From a checkpoint of a small mixture-of-experts model trained on Wikipedia.
Experts: 128 experts in each of 5 layers, a sigmoid router.
Below are experts of layer 5 (counted from 0) of a mixture-of-experts language model. Rows are named router (the router's row for the expert), down (a neuron's output weights, with its number) and show model dimensions 0-111. Each number is 200 + 20 x the weight over its row's rms, rounded and kept within 0 to 999.
Before each expert's rows: a language model's description of what the expert responds to. This comes from a sample of Wikipedia text that the model never trained on.

# expert 45
What it handles: Abbreviations, unit symbols and initials after a period or number, e.g. the e in "i.e.", km, m, Jr, "C." in names.
router,228,184,213,206,216,215,226,220,199,164,235,186,192,191,243,194,197,216,220,225,209,180,189,199,175,219,181,183,204,202,212,202,211,212,174,213,205,226,203,188,169,201,221,187,175,197,229,225,197,160,186,220,214,218,203,208,182,179,200,157,227,202,188,186,163,162,225,191,223,205,200,225,226,186,190,205,217,226,194,231,199,203,254,234,205,167,211,197,164,190,219,170,184,195,204,189,261,213,192,221,184,199,224,175,199,210,219,184,218,179,167,218
down61,180,193,236,220,208,193,149,191,198,237,191,188,202,213,219,179,194,210,166,224,202,189,206,172,204,192,197,160,202,192,236,188,232,195,197,187,155,218,199,185,198,199,191,177,169,178,185,221,208,221,216,207,190,213,221,215,185,218,190,175,181,202,213,164,214,187,213,236,199,188,155,208,203,207,194,205,202,230,206,193,204,215,239,224,221,189,201,205,202,196,181,200,193,204,182,188,184,210,167,192,220,170,229,182,170,194,229,211,234,252,195,184
down62,212,237,220,212,219,224,204,173,201,205,220,197,221,162,200,222,198,200,167,182,197,183,191,195,190,220,206,217,199,196,204,206,193,195,198,187,243,204,211,202,233,214,172,221,230,180,224,224,188,155,203,187,180,183,204,181,220,236,198,215,196,171,174,194,207,175,162,213,220,208,186,178,199,211,187,207,198,174,206,213,182,210,193,167,174,210,200,201,216,208,238,194,199,197,176,170,180,184,193,213,228,199,199,195,204,206,207,193,174,185,228,226

# expert 15
What it handles: Opening pieces of words split into subwords, often before -ing/-ed/-ation, e.g. aff-irming, incorpor-ating, tr-agedies.
router,257,162,169,197,211,167,231,228,177,169,243,167,168,197,217,220,223,214,209,195,198,211,182,188,191,199,180,185,176,205,221,184,223,216,203,212,211,203,195,170,209,230,201,233,191,222,203,222,192,179,204,214,201,175,216,193,217,201,167,179,210,191,193,199,168,183,196,200,197,192,174,216,239,189,195,191,207,209,181,194,205,212,204,209,200,204,218,198,143,232,215,136,196,189,213,202,234,233,190,184,181,201,210,180,192,229,185,203,187,205,213,193
down0,225,192,230,188,160,184,205,197,224,204,177,192,225,179,199,240,191,205,203,217,206,212,202,215,180,191,186,172,173,196,217,183,234,211,179,183,225,205,210,266,178,209,208,205,230,188,138,180,190,193,219,197,213,193,182,191,209,211,170,195,197,182,201,226,190,180,179,176,163,199,174,219,214,193,214,183,199,219,166,224,200,190,190,236,220,212,227,192,209,192,198,167,226,233,212,196,185,208,192,219,202,214,192,170,147,207,197,211,238,181,229,200
down1,227,231,205,211,173,201,213,215,204,191,177,228,205,188,192,199,159,199,230,193,197,177,212,208,235,231,215,173,201,215,247,189,228,268,211,190,204,177,173,197,261,205,217,207,206,225,189,223,208,214,211,208,176,201,197,209,175,207,217,210,198,195,183,198,162,176,195,229,202,222,163,184,170,203,195,238,196,205,190,183,181,191,197,166,201,212,208,177,220,174,226,228,204,198,214,176,192,199,200,211,190,213,168,243,212,193,186,192,178,204,213,242

# expert 28
What it handles: Conjunctions and prepositions opening time or contrast clauses, such as after, until, without, despite, plus commas and coordinate decimals.
router,210,183,219,215,193,205,256,223,183,182,243,163,184,207,199,189,220,195,206,170,219,185,173,201,184,202,192,200,196,221,198,203,206,206,205,233,200,190,206,194,217,202,213,202,192,207,210,199,173,175,206,185,193,223,237,187,206,219,207,218,189,188,199,163,184,216,211,182,213,205,186,181,233,212,219,186,215,202,194,205,191,221,206,188,188,197,187,201,167,245,198,200,248,197,214,181,252,216,212,216,176,205,230,182,186,201,221,172,205,210,211,218
down1,197,236,212,222,194,149,201,185,225,180,217,185,178,197,238,238,183,215,213,213,179,191,197,216,175,222,166,217,169,192,217,190,194,210,181,176,205,230,206,202,185,204,167,198,174,221,221,180,215,224,174,246,237,217,187,212,220,195,201,194,212,218,197,176,195,195,214,187,222,185,195,201,165,205,196,213,179,193,200,206,210,208,221,246,224,211,228,202,214,204,199,216,196,199,215,184,205,205,187,193,215,213,203,213,214,230,201,222,200,199,192,180
down2,172,198,195,195,183,173,226,203,225,171,219,207,194,207,172,195,171,198,183,177,199,152,183,173,199,208,205,188,237,200,205,164,224,208,184,199,206,210,225,237,188,192,186,235,162,193,207,175,206,174,195,192,205,209,190,195,234,209,222,194,230,240,219,196,218,181,211,210,212,211,206,227,184,173,217,229,215,164,203,182,178,193,218,213,208,187,197,208,187,194,156,212,234,207,198,173,223,173,236,223,197,182,201,160,183,171,177,224,174,197,193,224

# expert 55
What it handles: Beginning pieces of place names, often foreign, after in, of or a colon, such as São, Hong, Cape, B-az-èga.
router,206,171,188,222,182,204,220,203,205,158,201,161,180,210,192,205,190,237,205,217,200,147,177,199,188,203,160,202,215,229,205,200,204,223,182,195,184,206,198,170,172,198,248,219,184,209,213,212,198,142,199,190,225,206,203,186,216,220,207,181,191,202,191,180,190,200,215,207,205,191,213,192,225,191,208,188,203,199,178,215,200,213,201,217,153,217,208,195,191,228,223,214,219,185,219,180,229,206,199,217,180,155,208,183,209,214,246,203,175,195,172,221
down0,204,210,181,215,192,198,199,186,211,220,243,201,206,194,228,203,200,177,199,220,197,191,212,215,247,196,190,197,204,244,201,184,205,211,169,228,183,224,172,205,197,220,209,204,181,194,216,230,194,215,232,217,197,207,201,225,204,205,164,181,216,156,236,205,203,224,218,213,179,197,168,175,190,192,200,185,233,193,175,193,240,196,175,219,206,223,220,204,192,206,157,210,188,205,166,170,196,182,208,188,193,186,218,208,207,177,212,216,201,166,203,228
down1,163,186,213,208,210,200,192,198,204,180,230,196,174,156,217,206,190,191,204,202,206,218,185,168,188,198,200,187,190,195,192,178,195,210,191,191,216,172,195,192,163,240,205,204,215,187,197,220,183,150,203,220,191,190,193,204,216,189,200,204,238,181,225,215,193,167,208,204,191,188,247,204,195,196,212,199,172,188,189,214,187,194,188,208,201,195,208,184,241,230,226,209,206,212,209,205,212,204,216,162,194,203,186,167,209,196,181,214,178,177,224,188